{"n_experts": 24, "d_shared_expert": 0, "head_dim": 64, "qk_norm": false, "attn_scale": 0.125, "init_std_o": 0.0289, "lr_mult_o": 1.19, "beta1": 0.95, "beta2": 0.98, "final_lr_fraction": 0.0, "dataset": "wikipedia_en"}
Below are experts of layer 3 (counted from 0) of a mixture-of-experts language model. Rows are named router (the router's row for the expert), gate (a neuron's input weights, with its number), up (a neuron's input weights, with its number) and show model dimensions 0-127. Each number is 200 + 30 x the weight over its row's rms, rounded and kept within 0 to 999.
Before each expert's rows: "comes after" lists some tokens at least twice as common just before its tokens as in all text. This comes from a sample of Wikipedia text that the model never trained on. Tokens count by the router's weight.

# expert 9
comes after: " T", " K", " G", " S", "T", " Y"
router,184,217,147,191,164,215,218,208,187,226,210,209,194,173,160,195,251,158,235,171,198,201,235,213,133,162,168,180,222,198,261,208,155,173,207,204,115,177,251,271,223,179,227,211,209,211,175,181,202,193,200,146,142,228,228,162,212,228,217,161,163,233,244,211,232,263,189,192,209,172,191,200,224,213,172,242,185,217,226,181,194,198,244,262,215,150,252,218,236,171,170,196,178,222,218,240,229,205,193,205,223,217,210,247,226,216,212,197,241,159,182,228,174,211,139,201,188,193,197,229,168,234,166,214,240,163,217,223
gate4,148,197,149,161,221,236,177,223,164,234,208,276,211,178,204,229,222,145,195,216,151,204,200,166,165,196,188,211,167,204,240,225,232,186,142,222,195,224,225,225,163,232,189,254,195,189,155,166,188,196,208,142,203,188,155,175,164,168,186,194,170,198,206,217,212,180,219,201,219,202,232,234,186,156,188,200,124,230,234,171,191,168,170,245,205,196,259,234,139,161,214,169,203,213,192,241,181,139,184,211,193,213,155,206,220,213,194,282,185,204,142,191,212,193,187,201,175,136,213,194,137,174,198,230,211,151,220,223
up4,168,194,239,195,192,207,160,216,219,244,151,184,206,172,192,180,187,155,189,177,175,150,190,242,147,155,150,171,159,233,188,191,223,217,189,213,166,244,181,210,186,215,187,269,209,217,244,212,195,226,199,224,253,213,169,195,186,167,231,216,179,225,235,227,192,144,213,161,243,214,235,187,193,169,210,180,181,118,184,215,201,208,114,238,219,236,217,152,205,193,225,124,191,172,195,173,221,200,227,196,255,206,196,203,261,244,185,175,169,194,194,223,213,210,244,218,201,195,186,242,225,179,214,242,170,209,213,189
gate5,211,96,184,215,196,224,215,233,211,204,154,214,183,242,211,214,204,264,201,194,210,216,161,190,178,207,181,256,190,176,210,179,216,190,220,196,183,158,236,216,212,178,190,254,217,212,280,175,162,260,210,186,199,163,231,219,214,192,190,183,191,193,170,230,187,188,224,189,240,159,192,206,212,207,163,201,250,239,182,184,222,231,202,230,149,234,158,215,221,219,181,184,147,222,231,214,210,205,159,190,189,187,248,231,224,180,244,247,158,206,176,229,151,227,193,224,166,179,172,223,211,185,196,171,142,154,206,279
up5,144,189,209,193,167,197,250,201,188,233,246,198,209,224,176,193,179,196,190,175,152,195,199,176,226,178,191,191,209,194,234,190,243,222,228,221,205,197,126,174,227,210,189,181,197,223,149,216,217,263,171,197,156,237,210,201,220,243,187,171,191,135,246,180,129,181,240,194,215,137,202,206,205,183,207,198,204,160,191,218,241,258,197,169,163,191,200,219,137,255,252,176,284,188,175,197,238,156,236,152,248,223,223,231,218,219,243,185,219,127,205,227,203,194,195,203,189,248,196,150,175,182,178,214,194,254,194,142
gate6,227,239,210,188,192,232,166,222,204,206,146,162,203,179,172,164,163,210,255,135,211,166,158,150,236,200,165,265,205,184,181,111,207,235,192,170,222,163,190,197,226,212,266,190,180,175,253,187,161,266,240,214,172,208,237,171,198,187,180,135,161,211,201,209,200,194,164,175,188,199,187,208,205,180,199,234,190,225,237,179,242,264,176,237,239,226,160,224,226,219,229,243,179,238,256,217,200,194,182,184,224,176,196,208,186,210,224,207,159,175,196,197,206,199,186,172,154,192,215,204,214,226,141,240,161,194,163,212
up6,223,216,248,179,192,251,154,231,184,183,138,156,219,186,161,166,177,205,254,142,235,160,173,154,244,215,168,243,216,202,200,111,200,198,205,148,200,176,210,225,204,202,255,194,176,205,234,183,161,246,220,187,164,194,223,145,189,198,192,145,176,188,205,196,175,173,188,220,194,199,192,197,224,191,193,222,171,224,253,210,250,225,196,261,227,183,208,238,224,227,237,195,161,210,276,201,206,188,180,194,235,163,203,204,191,187,253,212,174,153,182,195,218,179,209,175,144,199,213,232,179,212,164,210,184,199,142,214
gate7,172,183,218,187,190,195,293,172,261,252,258,190,176,208,184,241,201,178,244,156,90,180,218,173,156,197,197,172,225,215,211,200,206,193,225,246,207,188,219,234,219,137,231,199,221,192,196,196,197,132,126,204,203,195,214,181,187,163,207,218,167,187,212,219,214,206,165,211,229,167,232,188,201,251,186,223,238,203,243,201,181,211,217,259,156,141,186,224,247,220,177,181,207,207,212,197,218,179,285,214,234,250,199,229,197,249,211,186,201,154,188,225,173,190,157,176,138,265,220,211,166,225,162,215,238,220,224,229
up7,201,295,162,260,203,195,221,189,163,147,209,235,185,227,240,197,223,187,214,200,168,221,212,195,201,207,156,154,213,177,218,174,179,195,193,206,209,215,209,164,253,226,226,167,154,193,166,212,208,195,262,214,231,224,201,157,182,230,240,146,189,201,258,193,163,286,245,246,236,195,181,221,206,170,199,218,154,210,190,201,180,178,186,188,202,221,197,192,193,210,206,201,160,185,205,172,202,204,192,201,215,175,194,215,273,143,196,212,177,158,204,235,246,237,256,246,198,187,187,180,247,219,230,242,215,230,212,231
gate8,252,246,171,197,232,195,166,156,206,180,216,214,276,214,201,204,246,205,195,214,215,174,222,154,208,184,158,221,213,237,214,229,166,204,244,195,203,226,215,148,167,211,158,171,161,210,159,181,230,180,224,169,152,191,145,283,196,194,233,202,221,231,261,215,198,224,173,188,234,234,199,197,152,215,226,245,254,196,216,164,213,214,173,191,234,200,211,185,207,165,207,206,226,261,185,224,195,192,297,194,219,157,182,252,171,181,189,186,141,213,185,203,143,173,182,211,231,266,248,193,199,222,201,202,184,193,178,199
up8,238,129,233,190,241,198,236,237,195,180,171,170,172,202,165,239,207,228,184,225,255,189,213,248,196,209,205,185,221,217,105,158,190,183,182,200,192,157,172,175,197,180,213,255,239,227,203,238,192,156,197,162,189,231,215,184,197,181,210,246,213,202,178,181,222,142,162,159,197,182,284,159,184,221,191,198,172,166,191,238,160,171,185,202,214,193,178,214,220,188,210,171,234,134,214,183,189,272,155,204,191,205,202,109,190,157,206,220,230,200,185,201,217,183,207,227,158,130,144,177,195,186,144,204,190,198,216,212
gate9,200,244,256,167,237,219,168,225,219,218,147,243,174,201,202,210,176,213,248,234,196,199,184,205,208,155,185,208,209,244,212,255,179,196,181,181,155,212,217,144,208,233,225,229,183,203,134,170,152,218,170,247,168,225,170,194,214,224,232,212,174,194,221,263,218,209,249,188,243,193,204,214,253,197,235,171,209,237,193,180,241,258,229,248,276,171,220,252,193,206,249,251,232,242,210,252,194,159,135,160,195,208,195,162,205,220,228,176,200,243,232,169,210,242,200,179,180,195,255,200,205,192,229,205,198,131,252,203
up9,188,151,163,221,193,185,235,175,170,199,244,171,210,225,197,192,210,187,160,176,215,226,243,201,208,238,222,197,165,167,184,164,222,217,181,216,277,176,166,244,201,176,192,205,216,202,237,263,282,194,217,158,224,234,224,201,202,165,194,208,221,191,176,130,178,185,150,209,141,215,203,204,128,213,165,209,213,181,204,241,169,174,174,150,122,235,158,137,188,194,158,178,160,173,183,158,204,231,255,236,203,193,209,216,157,197,195,225,204,166,167,238,212,128,177,182,203,193,148,213,191,206,192,163,194,263,179,174
gate10,229,235,183,180,183,233,174,174,124,233,229,195,217,184,277,213,215,149,148,220,234,219,213,216,191,172,182,208,221,205,223,177,220,188,175,210,165,176,223,165,245,194,146,218,190,253,188,228,216,221,189,187,199,136,221,182,208,206,232,217,207,208,190,209,216,227,228,176,179,225,174,250,209,162,203,241,221,228,220,182,182,213,179,237,217,177,233,183,239,151,153,151,227,190,250,157,168,240,210,204,226,203,213,197,193,195,171,213,241,204,234,167,184,218,168,216,173,147,162,161,174,213,213,182,260,228,198,169
up10,185,167,228,242,208,147,229,243,278,156,189,204,153,217,143,186,192,246,249,212,146,191,207,154,218,243,229,201,191,225,173,251,158,237,216,221,266,211,191,211,164,232,274,171,213,152,220,161,176,200,191,217,203,239,186,212,202,188,182,186,204,187,192,189,203,169,172,230,207,168,226,158,193,238,187,152,174,179,179,234,218,188,207,149,194,217,164,243,177,242,218,250,162,209,156,241,238,170,208,178,186,214,177,190,212,189,241,196,173,208,182,218,229,143,246,186,224,225,229,241,233,181,178,200,150,166,193,213
gate11,203,222,199,204,170,169,165,202,210,197,209,188,148,175,214,209,211,232,192,171,179,213,199,203,207,178,220,144,264,114,250,233,223,225,204,146,162,184,207,227,227,205,151,194,223,172,212,187,173,185,232,194,176,184,182,218,188,140,131,187,153,171,211,171,220,164,223,175,238,237,229,231,198,174,261,203,203,219,226,187,201,163,208,246,228,193,170,257,207,192,181,192,191,220,205,204,147,236,215,192,227,211,170,144,206,230,252,223,213,210,192,202,209,197,242,168,178,250,252,174,226,229,186,200,228,166,252,180
up11,242,219,170,204,139,242,167,173,216,177,242,187,209,145,150,201,231,185,185,160,201,221,177,185,164,194,173,177,229,174,210,178,266,193,273,187,211,175,208,212,160,202,237,173,207,155,227,156,189,205,224,195,177,183,195,217,193,190,227,187,204,174,232,202,225,169,196,202,161,200,232,250,160,206,215,165,176,217,181,200,181,207,199,254,244,148,170,218,186,178,227,199,190,191,207,171,143,165,216,213,235,238,179,172,194,230,229,171,226,215,190,204,253,188,163,211,190,188,257,208,184,247,173,224,199,157,235,184
gate12,171,212,211,247,210,163,251,180,195,229,176,127,203,159,213,253,214,201,196,192,182,168,184,176,192,178,227,189,173,210,216,243,167,192,215,174,192,266,194,263,204,214,152,215,211,179,178,224,191,173,179,179,216,203,243,205,206,192,232,187,176,238,207,241,203,197,150,151,222,152,229,203,239,166,156,174,181,234,262,226,180,223,188,219,161,166,178,184,210,181,174,212,218,202,197,240,254,213,189,223,183,194,195,202,195,259,248,218,133,279,208,212,167,165,198,230,189,210,172,177,177,225,257,131,174,218,180,207
up12,219,193,206,149,242,216,147,224,207,187,206,236,175,225,188,168,183,189,208,179,215,263,199,209,221,250,230,173,208,216,158,143,212,245,171,219,226,202,207,198,227,140,192,199,167,161,219,169,163,210,225,225,179,219,166,203,186,206,184,200,221,171,204,137,219,216,252,208,192,208,198,214,201,218,215,204,235,169,143,187,238,141,209,157,202,206,196,211,201,211,245,169,173,224,205,167,156,186,217,171,226,186,168,197,223,197,164,182,265,149,160,165,243,246,186,221,217,157,221,233,191,198,142,265,209,182,212,179
gate13,202,161,196,184,147,211,163,186,224,171,205,218,197,194,166,194,171,169,171,195,219,163,238,212,229,241,254,222,209,242,152,203,160,196,187,197,188,253,206,191,173,206,209,217,223,183,193,213,180,183,186,305,259,266,177,199,153,209,192,194,210,220,235,169,167,162,185,246,170,182,235,229,192,198,193,240,162,169,216,282,222,191,185,263,190,233,219,224,179,230,176,218,177,244,256,198,171,191,194,158,171,217,164,201,221,162,176,199,257,202,178,198,242,186,183,171,217,192,210,160,213,266,229,209,172,216,202,207
up13,204,153,200,159,150,226,189,184,209,161,204,215,197,206,185,192,193,164,185,218,205,172,225,214,241,256,271,225,196,251,183,190,179,190,196,177,188,250,198,210,173,213,220,234,215,188,180,234,195,188,153,306,251,265,167,204,175,209,211,176,226,226,221,177,164,164,194,240,182,201,248,213,181,227,203,211,172,154,216,265,207,184,210,268,181,236,217,226,187,220,181,216,174,253,258,202,165,193,178,166,177,203,182,214,199,151,173,193,240,187,193,215,238,192,185,177,239,230,211,194,198,263,228,200,146,212,221,224
gate14,194,199,238,204,233,207,138,142,246,206,279,248,185,140,201,235,218,178,233,189,226,181,198,181,211,187,208,225,204,242,269,201,189,180,222,172,218,212,258,195,203,202,222,198,177,185,157,197,137,207,207,206,191,150,223,178,183,190,192,212,174,241,240,160,163,211,233,159,155,176,234,244,216,172,197,188,212,207,217,204,228,218,241,234,238,162,200,250,185,173,195,171,178,167,225,207,186,225,219,198,256,183,261,234,191,233,220,196,232,180,249,193,179,215,196,189,186,151,200,144,198,219,205,210,234,207,241,182
up14,215,187,186,182,258,182,181,197,161,217,200,256,210,146,207,220,169,179,180,188,202,199,226,219,210,218,193,226,222,211,231,231,194,222,199,222,204,188,219,220,259,195,265,156,230,211,178,167,217,160,214,191,189,171,227,187,208,211,192,189,171,196,236,197,206,165,210,151,200,201,201,161,255,214,211,216,221,216,234,237,208,246,251,232,229,205,217,248,213,154,177,178,122,182,221,201,210,173,300,228,244,159,221,273,195,237,259,192,213,119,241,239,141,189,191,217,201,172,219,144,189,188,252,209,226,174,196,189
gate15,196,202,186,210,226,219,177,197,213,157,208,162,178,181,217,274,204,227,175,198,249,196,163,218,161,161,167,224,219,189,193,190,193,240,167,172,204,202,170,202,213,201,199,225,220,177,186,154,203,189,232,233,174,198,271,197,200,182,205,203,202,191,193,153,227,206,187,195,230,178,196,113,211,255,146,202,173,232,232,223,210,182,208,228,214,190,235,211,218,188,158,146,204,237,236,212,206,207,249,235,225,206,183,260,260,171,199,219,265,199,198,209,165,203,195,234,210,222,138,154,151,208,149,201,175,214,206,165
up15,197,174,225,206,187,183,233,213,181,240,211,234,230,197,178,142,186,173,239,192,150,205,232,167,213,227,244,194,189,207,213,216,221,149,229,221,211,212,224,219,209,212,211,177,186,251,208,230,184,206,183,174,220,209,136,221,208,210,204,205,201,232,215,233,177,185,218,215,170,213,193,285,197,158,257,205,241,177,168,164,177,216,182,172,192,232,161,193,182,215,248,261,204,150,163,193,202,196,126,147,164,208,199,154,150,223,209,179,158,212,219,194,240,198,213,152,184,180,244,234,245,196,220,207,242,170,199,230
gate16,256,212,207,211,226,202,170,213,202,211,176,161,205,249,279,197,168,157,236,208,168,198,187,157,192,206,149,213,235,174,217,196,235,203,244,228,198,191,242,168,209,201,218,231,234,175,178,240,214,169,250,193,198,146,237,228,189,209,202,218,203,212,198,223,192,246,181,220,234,200,146,129,188,181,175,243,179,178,223,161,138,202,272,196,213,172,187,269,181,185,217,196,203,231,154,205,227,162,173,201,190,164,173,231,236,193,197,190,172,171,185,209,235,145,163,224,222,219,173,159,218,195,223,186,203,148,251,180
up16,150,191,193,217,193,182,237,149,206,184,226,240,203,148,143,224,244,262,152,193,246,211,206,210,212,228,234,177,201,218,196,207,168,201,198,193,212,201,162,232,196,189,218,192,198,208,242,174,213,211,183,206,216,268,145,185,205,172,210,172,193,242,202,190,205,161,215,191,184,232,242,263,214,185,224,166,222,221,183,262,238,220,133,188,193,237,208,120,220,234,187,183,182,153,228,181,198,228,208,182,197,223,233,182,152,190,217,204,217,209,206,188,192,256,230,166,168,197,245,235,207,196,184,201,203,281,159,196